Weights of a small mixture-of-experts language model, trained from scratch on English Wikipedia: 355M tokens.
Below are experts of layer 3 (counted from 0) of a mixture-of-experts language model. Rows are named router (the router's row for the expert), up (a neuron's input weights, with its number) and show model dimensions 0-63. Each number is 128 + 24 x the weight over its row's rms, rounded and kept within 0 to 255. Numbers have three digits each.
After each expert's rows: a language model's description of what the expert responds to. This comes from a sample of Wikipedia text that the model never trained on.

# expert 27
router:105100131142114118201095176125113068151126077113134174124114086133122114148174187149120109116158120100120137130118106122132153176147128160108144163113156107101148137146111152131155151109094131
up0:147179121160138124171122158102134136127083124161119115123125093113131165143099169130116150155133118153097148092181148088174117106141053162100140174121131090099149134168125140130114142090111093
up1:146078138140121093117103102100110114120124130109123151145128079119122118075144125175125112119121075114171114156149149113131153160143163120111103174125113109150098133156143173158130102142154122
up2:113086147124136108155123074149099114101144116127155125092124121153170114099111127124151116112156141128103099147155127121116194188113130129145138135089142097125136136149128128120078143171159086
up3:131093163150134123131185162118155164128137192096149168121109099120122111143136135135121101184145146083131150132105111111126143133112088134123107103106143086196159109129117135131107091125119127
up4:127097146137114111170112142088101126124111131129123120133125108103148121137099177144128143158138143157152123101148139092075158145123102103154121183101095152113142085131078131124102130116116087
up5:161139110100090127116136152097153115100161076133128122119123104139144121125114164137123089154122114133136111112119145088160115140121138127141143210139145117125110106100104131148125179148111164
Description: Opening pieces of longer words like rec(ipient), psych(opath), t(unnel), plus band-credit words guitar, vocals, bass, and spaces in score tables.

# expert 13
router:124129117084097083102115169131167112156141106111142134095135152119104096122146142135139104097154160123082126130126142170138157101102116133141111149076122198117143100104129148126165071126155149
up0:141137107114139121084140118116155117114130135062095155139182117118109102147178159120111127127129144069102106105144121128129104130149106142171126155139150109153131157129163140127176154101114154
up1:107149128065160170127181102151164107135081115156123094114111102114108125099103142135120147101118106157119149146073103157128165133137157120112087079166116175108137101147119155102121100140116120
up2:157111114122102095140149123175108170082101153111094143155151196171148145132145155140141109148161145123116102183123144164121105140144122153143167163090119126116130157099142137152169084123142099
up3:118112155149111108125111138134140127099150139148142111117152175132144132124122093148158123170150106195140094166123123134108142114110074149102146111102175171106142120155075130153123135141164157
up4:122106139143111130142128123124142136154143137093081123150156130164173110143127142148124115120121115135126146160113140106103112104114169147168127124118124132138137117155131102120150113130140149
up5:145143147137131145117170117164165117124156103151125159097110172082133091136088081154162057122166131149151104105149109112139157157128104141101113138109115137149097139140080146084097091105114137
Description: Word-final suffix pieces completing adjectives, participles and comparatives, often after was/is/be, e.g. effic-ient, sl-ower, Y-sh-aped, -able, -ible.

# expert 4
router:107145144139092121128131107179095114112142131122124122121161105125153171112141134187117131088157140130136147099085136122118106164081157122113142142122123145152125144078136135081121165135110134
up0:147093113103155121083121105114116136126152188111095115168166153098097098113129144154134146103110144160145125139122180118134197113145113135155135108077135104144137119140155107110146119147162181
up1:135137127138133117097122096154108132146119108170083093100108137169158085151134150090175134118105141136110136123106099105177159109094140164158148114098147125097113123095153124109115159147141129
up2:128137095136138138119118129142108113113122092123139091151161114119099157137100123181099156156159184140108109138170139130122114117130156125083102095114118110128147129103108138184104122141161082
up3:131090151061107119108127149116173107135124129161125137120137108107148121112182145161124126188143140118145096137156136124133125157146155069116120150136149153101130157128140112126135166118125157
up4:108123127150075117150154154124111084105119143123148075142171143108136109110176138161138091149123119124157139155176083124184146138164131125104147125105099116151145113121093103112141118137111175
up5:105121128134128105120084122150132157152145160094105125090142112172093190149114113106118102141104127098136122105127166130142141109122109128115120155100120139140122107110133155092134141112150134
Description: Space before a number in table cells and stat lists, such as sports scores, asteroid catalog rows, medal counts and climate records.

# expert 15
router:091122134185103129140079128138148113155108141122157120135154133158095139166166119087093151087142117111125108150077126113123130086116114116123151102133193114169095123126144109126154124180163119
up16:121102142103116157132102154088154143123112151149159135107148107135124089136120117184156164145160119143090159125171164155121134106110096139156121139104141101159122174134099135133128119131123099
up17:163094150100129107128123137154129136123160128108134126134183130167097113139156095100130161104126152090136170122175130106149170118155097161123129084142143099127158110126141119140118140091101160
up18:142125097154108164126084127093093141114120116118086143127096098116156144118151121108123129104114145148103068168141139125104113100149106114139101136088121149152111113130138157136105094128131112
up19:135090110118127107102151100151148142137142145163121141099125148139130104130188078119120151092154116099100127094091136113145108151140142141107151141124147113117174121171115062152191105140141142
up20:112122134115151068123100145131121149101114107146117121123145157153075105143152111123147158117138120072112129122137112136125121126135151100163144165122117110108149142108128131118116139065125164
up21:149132099140148122097089081133120114145166115103122134135124150108083108083135149119123131116124118115108127117164154122149168115149108119142111131162135147107090118170141177176164131144182099
Description: Second and later digits of day numbers and years in dates and lists, e.g. 2-9 April, 30 January, 1857, and times like 1:53:13, plus spelled numbers six, four.

# expert 63
router:092119111170147109110102087165171173155115113130106167134131088100102110162100134108146120119158131158172148166110142143091162146135101113159155114137159108130133120131109134117167119119129148
up0:125138169126099122119134136109144136143093107168119102143118142112132070116164142095089130164157168148092126146132208149138062142161148085071132113129114122127142161141077149121118174098159116
up1:161088153132193118120104134140117162124136110123143145095116112121117121140106152153123167099116107148102090123094100124120140042180102137100135102083143107132086101139169103146118137106102103
up2:127109138132127113086150097142127190092119148157101156119147072154124124146160133112120147158130145144163089137164171130120154133099148121093102124128159199134104150166113152115121137101065166
up3:121167170127129131121082150101141092110134126076127137131137085171127145117153119125154129138129109162097113133109101141100174120115124095121156111121177128153122123122173119120143115114144201
up4:102113116154132099077136091097136131153110120191127111122132123090132129121157142141106126143091109154156111138149108165169149157135136091105123111170112124146101116115138116115118154128182086
up5:105131099126121135091100115103088140131136138184164155125110113159143114097132130104133134087164111118112126102119133121088143132104077147098116180121142121145129120163087127137135134110087141
Description: Place and organization nouns finishing names: city, University, County, Republic, States, country names like France, Mexico, and JPL in asteroid tables.

# expert 47
router:074110097103081081104122165170144125133100077111166138102122159121121132091147080147101181080113161157127104157134094139093095152111121136105163152151162174140128104150098117126145065130141153
up0:153151127139135084131153137155117123092139148110129088132132132133119123153143073143149151098091134152112162136096113151109135128118124109165121152125101156083112149134137105131135139103105122
up1:118139134128149099083178189128093116102081140134159113112127122147177124144167085120126159112156101103133157099139129174128139092097136110118155132134109135141108135158154156120066150125095167
up2:110131154075102123164085137160130112175115116092082103127135130161108168124141128116135169112109106141118066135123141118128132128155122142124129054131139102167132117097132101137120143127200094
up3:161120151079121149134148146134110107157082129114155140114140146117094128088103128153114176127113127140159119153117137157118131098101132163087142077135120089139110126131112158150152089120103152
up4:117120113181131129143116114122115133110144152108118135117117134153136150133133142124107152095114143126143126110092108134108111161113143125108120111167150160150104114157087155099164140102183138
up5:078119151140123123100121144130103147167145103209135112144113133132128155171107137151108129108154133150108113177130129135122131156138183131121119128145096156152125088160109124151155134093120137
Description: Single digits, especially 0, inside numeric table cells and figures, plus word starts after an opening parenthesis like (university, (until.

# expert 30
router:160097135126172133113135141162124126130181165124115080189139159169124178134121137107131121145152117135098113143100112099144129115096159137108103128131142119101119102156164174135124144107141137
up0:104124148086146069153145181104140130127133121121153146148109134113125165150068126134136147110131147118120089133100132150136158106118130166100093090141153134140114112081122156096104160126113123
up1:153155082110143155091141092162120125111134127151110099159168130152143114122139137117145109120165149123110123101141136127076151120125099152151106158087119122120151144140124114134127139072138115
up2:091116116107123101145114115143138121130100135125153067132134128108141080124171134156106112147129116115096150097116103148108210109120110123114133097101133124164158175141148083126143114121092156
up3:129173121114165128104098148102117091137119187074149141141145150092161130121111137139088174097100112131121115122155117077073101130114138173189102134112150088128158109143108154133161147115139074
up4:115117119085106109126139135123149112163131109093145130159180175132116148165142124163086119111091086142171088151127133125092154090117164155108101122129103127148167100117107125126181106135103121
up5:119140162099155147153131131093102129142135125098137139128117107138096121138151123157157144127128120125135144120150155084156103127178138186146136146153162097136142118132109183148111136100153131
Description: Prepositions and commas in place and institution names, such as Borough of, city of, from, near, in the city.

# expert 45
router:112123124125111088110113118175140135171150103167137164129107087129108115083112143110149115098187136168135175153113116133107142130096126176137119100131164118129161151066128158117140123076126093
up0:100124141175089127143131105148090144123136116108132139130130139179119094138144095159091168110111093108113154150124107123112160127082125138130147117178129105121079127135099125150120150079159121
up1:097165127125150087086099157095130094138125138136137102111141147124127109128141169140162136090157126108118124125101111145170136135111165174116158091162132115066128119141143153139156151107150150
up2:120109139133130129106156111091116136099169126119145114116159124144134173133140129089124116127122121145148096122139138073147154101141100133165124136119126139140123077123184097135139097128122124
up3:146117152080136086120106100107074145084132172140095150176125137156119148119140132151139136146114151125138132120136139160095142140103128085122143133167103162130145123113100101168144119086108156
up4:130128153115136107142021142119110125121149165131181133125129106095133119102131105119153120156113113159082086164120126097091108158156122152133089185130126124155131167166117119137149130125080123
up5:129148173141095089137100093118105117110108118155080097145143149124156167139147136179130142122117142141151118122128127125112153135099103136144170099148157154145125117125116175170153112092148154
Description: Single capital letters and acronym pieces in codes: asteroid designations like 2004 TR, party initials like PDCI, country codes like ENG, USA.

# expert 55
router:169089138131172144111111126158125150109124150100112089172159152126167101101130138141125139128107102101127139134087112109109118085152161161156137130107122139091139149123169151131150079082154123
up0:143120138075161168145067093090150125081140138149066080136107115075170165132120142142135115124126139115124114106086142158110161103106144156137137114078168141107130149139098126118143146101136123
up1:158100126102146087111090096127166070097122175130129104147128146148113122125133155153120112117115145180134122167138156117112087099139072115115123118171122100122133113128115127103146111104110140
up2:144119105104072129130133146175151162145084126131140146143122129156148149128127070161167144112145128074149132157131030135138134118091152152092124167123179120105125139113146135130147089138118136
up3:115124091113060168124124112110123164154131120140130127104102136118131139122131130094114139163121141130101126130142131127110151106118103151159123112106060178109153092152147091146135158129133106
up4:146103120116167144149145062096144121119149152129112125146119093143181119141164131139133105130111092109117111110137109142115126193143116139136090122168107119151132121140173139131115146136128138
up5:140113133131138117125095128112126119111127166128134119102128118097109159133084094149130135100111142148124137157123067076125123110133147186157133151113097132114187122131106131114121131122126109
Description: Words inside quoted song, album and work titles, especially function words and endings, e.g. Gimme Some More, Love, You, Best.

# expert 14
router:137110086131142115072136124137163153137154124142127142188129155155117116123123140116105095119137141118083130158120116121121161131140146181151118187145129116122110122105085129112125122127075080
up0:139186082141148147103170109122120118138134093122177172144131164116106130139157161118127123138160103158123143171091145171138108102108093117110127107154149090133108143095077135123125103144113123
up1:154128076127148129104148137116122187116152125117124171077163114130129131089156127133081125110134142146113102132121139125073151131162148104131146137130165146094124168156146115130168116154123149
up2:150109140158125109123131117126146130121110128099114125124117136116178170159119138106111113114117110148097151142103142137116122178148135199098147113157153091131124177123077117164144107128078106
up3:146131134120126150089163169140116128176099151122127140163162127117135150114092119138079150105127119125151146182104124161150130144117081123137147107106096122155148163101150112170120121138095186
up4:089105119168122115107122131159113089125120147097139153145102141121163143122081119138119124087136103079121146124132127127164149098082129164120173153102158097151100141159137091120107138087123121
up5:127118135153148109144169132142101162164129164146115073160113111108162136096106134126165135095148107096115157131113119142137141114162144166166145115115093107152142131157099165135115131143112118
Description: Sentence-final periods, abbreviation dots (ed., St., vs.), commas and brackets, plus role nouns like politician, member, president in biographies.

# expert 3
router:178115121147073099174093097155145142153114087109164163144140100174123215099093130104151116124121110181140102133101116116119083154106092122120128122102118102094150130130118163120111100175058149
up0:092071175173149144123100093127106133129121116173141147128176128137105133143103104098137126108109132118143099123129153143123126149101144140158138155158124140161166125148134100145093168119103118
up1:102099147115142130088122103108086122140157124126166108112094134105120122147122122113169122127128106171119144159152105140095118154149162110125074093176132113122139128126139127102137157112088143
up2:125159111147164118141122107080119156146125138125126166137119108086168139114131120117096100174137148172127117100164135097089072138137124152102119106128133108138172124146081133106141142130162120
up3:149086140116125120104087119120097124105126114156127132176135129069124123149133145146151147119134155098151121118105102110181137148126147163093103108116100145108108118086101118124111154098159138
up4:130153129131102142097155093147144182129146107137133141089083105158087136147137103100162135175152125117137133110124115129087104085126117109115115136144170133106161168127130130128169087162109169
up5:122104124172128143122139127154146163148125179085116171120117124186105175132131110135119177123106160111161123066128141140155126132119107119127121095144162131099139117151156143113155127105118147
Description: Space or first digit after "Coordinates:" in place infoboxes, plus numbers and blank cells in census, election and climate tables, e.g. 38°38, 3.22 sq.

# expert 22
router:097123163091146103140140126084124158122138133147173108165185144102131133073152124110133071072136142092153141129156074110109135118151177133110109129122137107137139143126087099077154140112126144
up0:138113146167150103130117096082123157152142133165129073105143126140127131115110125090161101152150143112103123199118124103104140157142143106141148122119110099105122115133190110138102150171105179
up1:115122153121159142148116155116123134115110181100125091092166142132086156152135160150123097099135150137123105129103116115139142140084165118136148132114128179151161150136101058121121106118079124
up2:117148099126105138129163094137138141147141149132154104105134112170157138104162132142140134100154167148138124139135132165117110103097119137156121146105160144120112181116148110079137169136127165
up3:136145101106148117119150123095141131163119128148166106132114131137097119124146139102107116148158154139153140082116101098113133123167153168142131070159114107139185140116120119145118153127117094
up4:083096163088119154118103124123120128127135128124137130140135145156107130122145125088122090157159121130146100155143150108105101123097076139140137149085144120056089124125160138166142115151159143
up5:141129181133136144132122135128156150090054101113144090117134104106141102107139165137147069110127152093122153119126147126126121107104114147082087188083184137146100126096161089134131169131108148
Description: Verb-forming suffixes and gerunds like -ing, -ating, making, using, plus of and with after verbs in narrative prose.

# expert 48
router:130117138124127125114117143114137097142108120161122183108126118175091123118153155095121088102096133098138160132131112141164151159111099133166176112147134145150117121173121111144173128098109147
up0:117113168114116150127164126114096106151120115134127126150147160128123131151136143095150101111133150151157151129161157122141114174089128157119120099138138146180143134149118144093103114102124128
up1:138128176128149125133149163159166113143103138130113144144145127094093112135148113118101109085155191120109110132137103123145153137102105137157102157097147149146157133177147134122171133115117094
up2:131153108109102101124127174086173099102135163099084118105141141120160153119146104125155145128140103168147142162116124167098110137116079123094114107156130123145122130088150123108104085131170129
up3:105117165133105108142119147133114119117137099127121132115121104123122115115122128134121119122095123110120158105165136121177137137139144115118161149165137129191124131134152187144167136102105158
up4:165119149121130112141153132184103090168117134107166103125075116156110122165135146126146143113098129136121141129109121138145097111151145088113130130101168137075113094147084088146123112079119118
up5:129133109115092123124087143151173120141089124139121145166113122080124103114097143106085106110085143078134145143094152155115167149129154082129130124139129132131107074131124202144155109087156138
Description: Middle pieces of longer words and prefixes like ter in exterior, Super, inter, pro, plus odd byte fragments.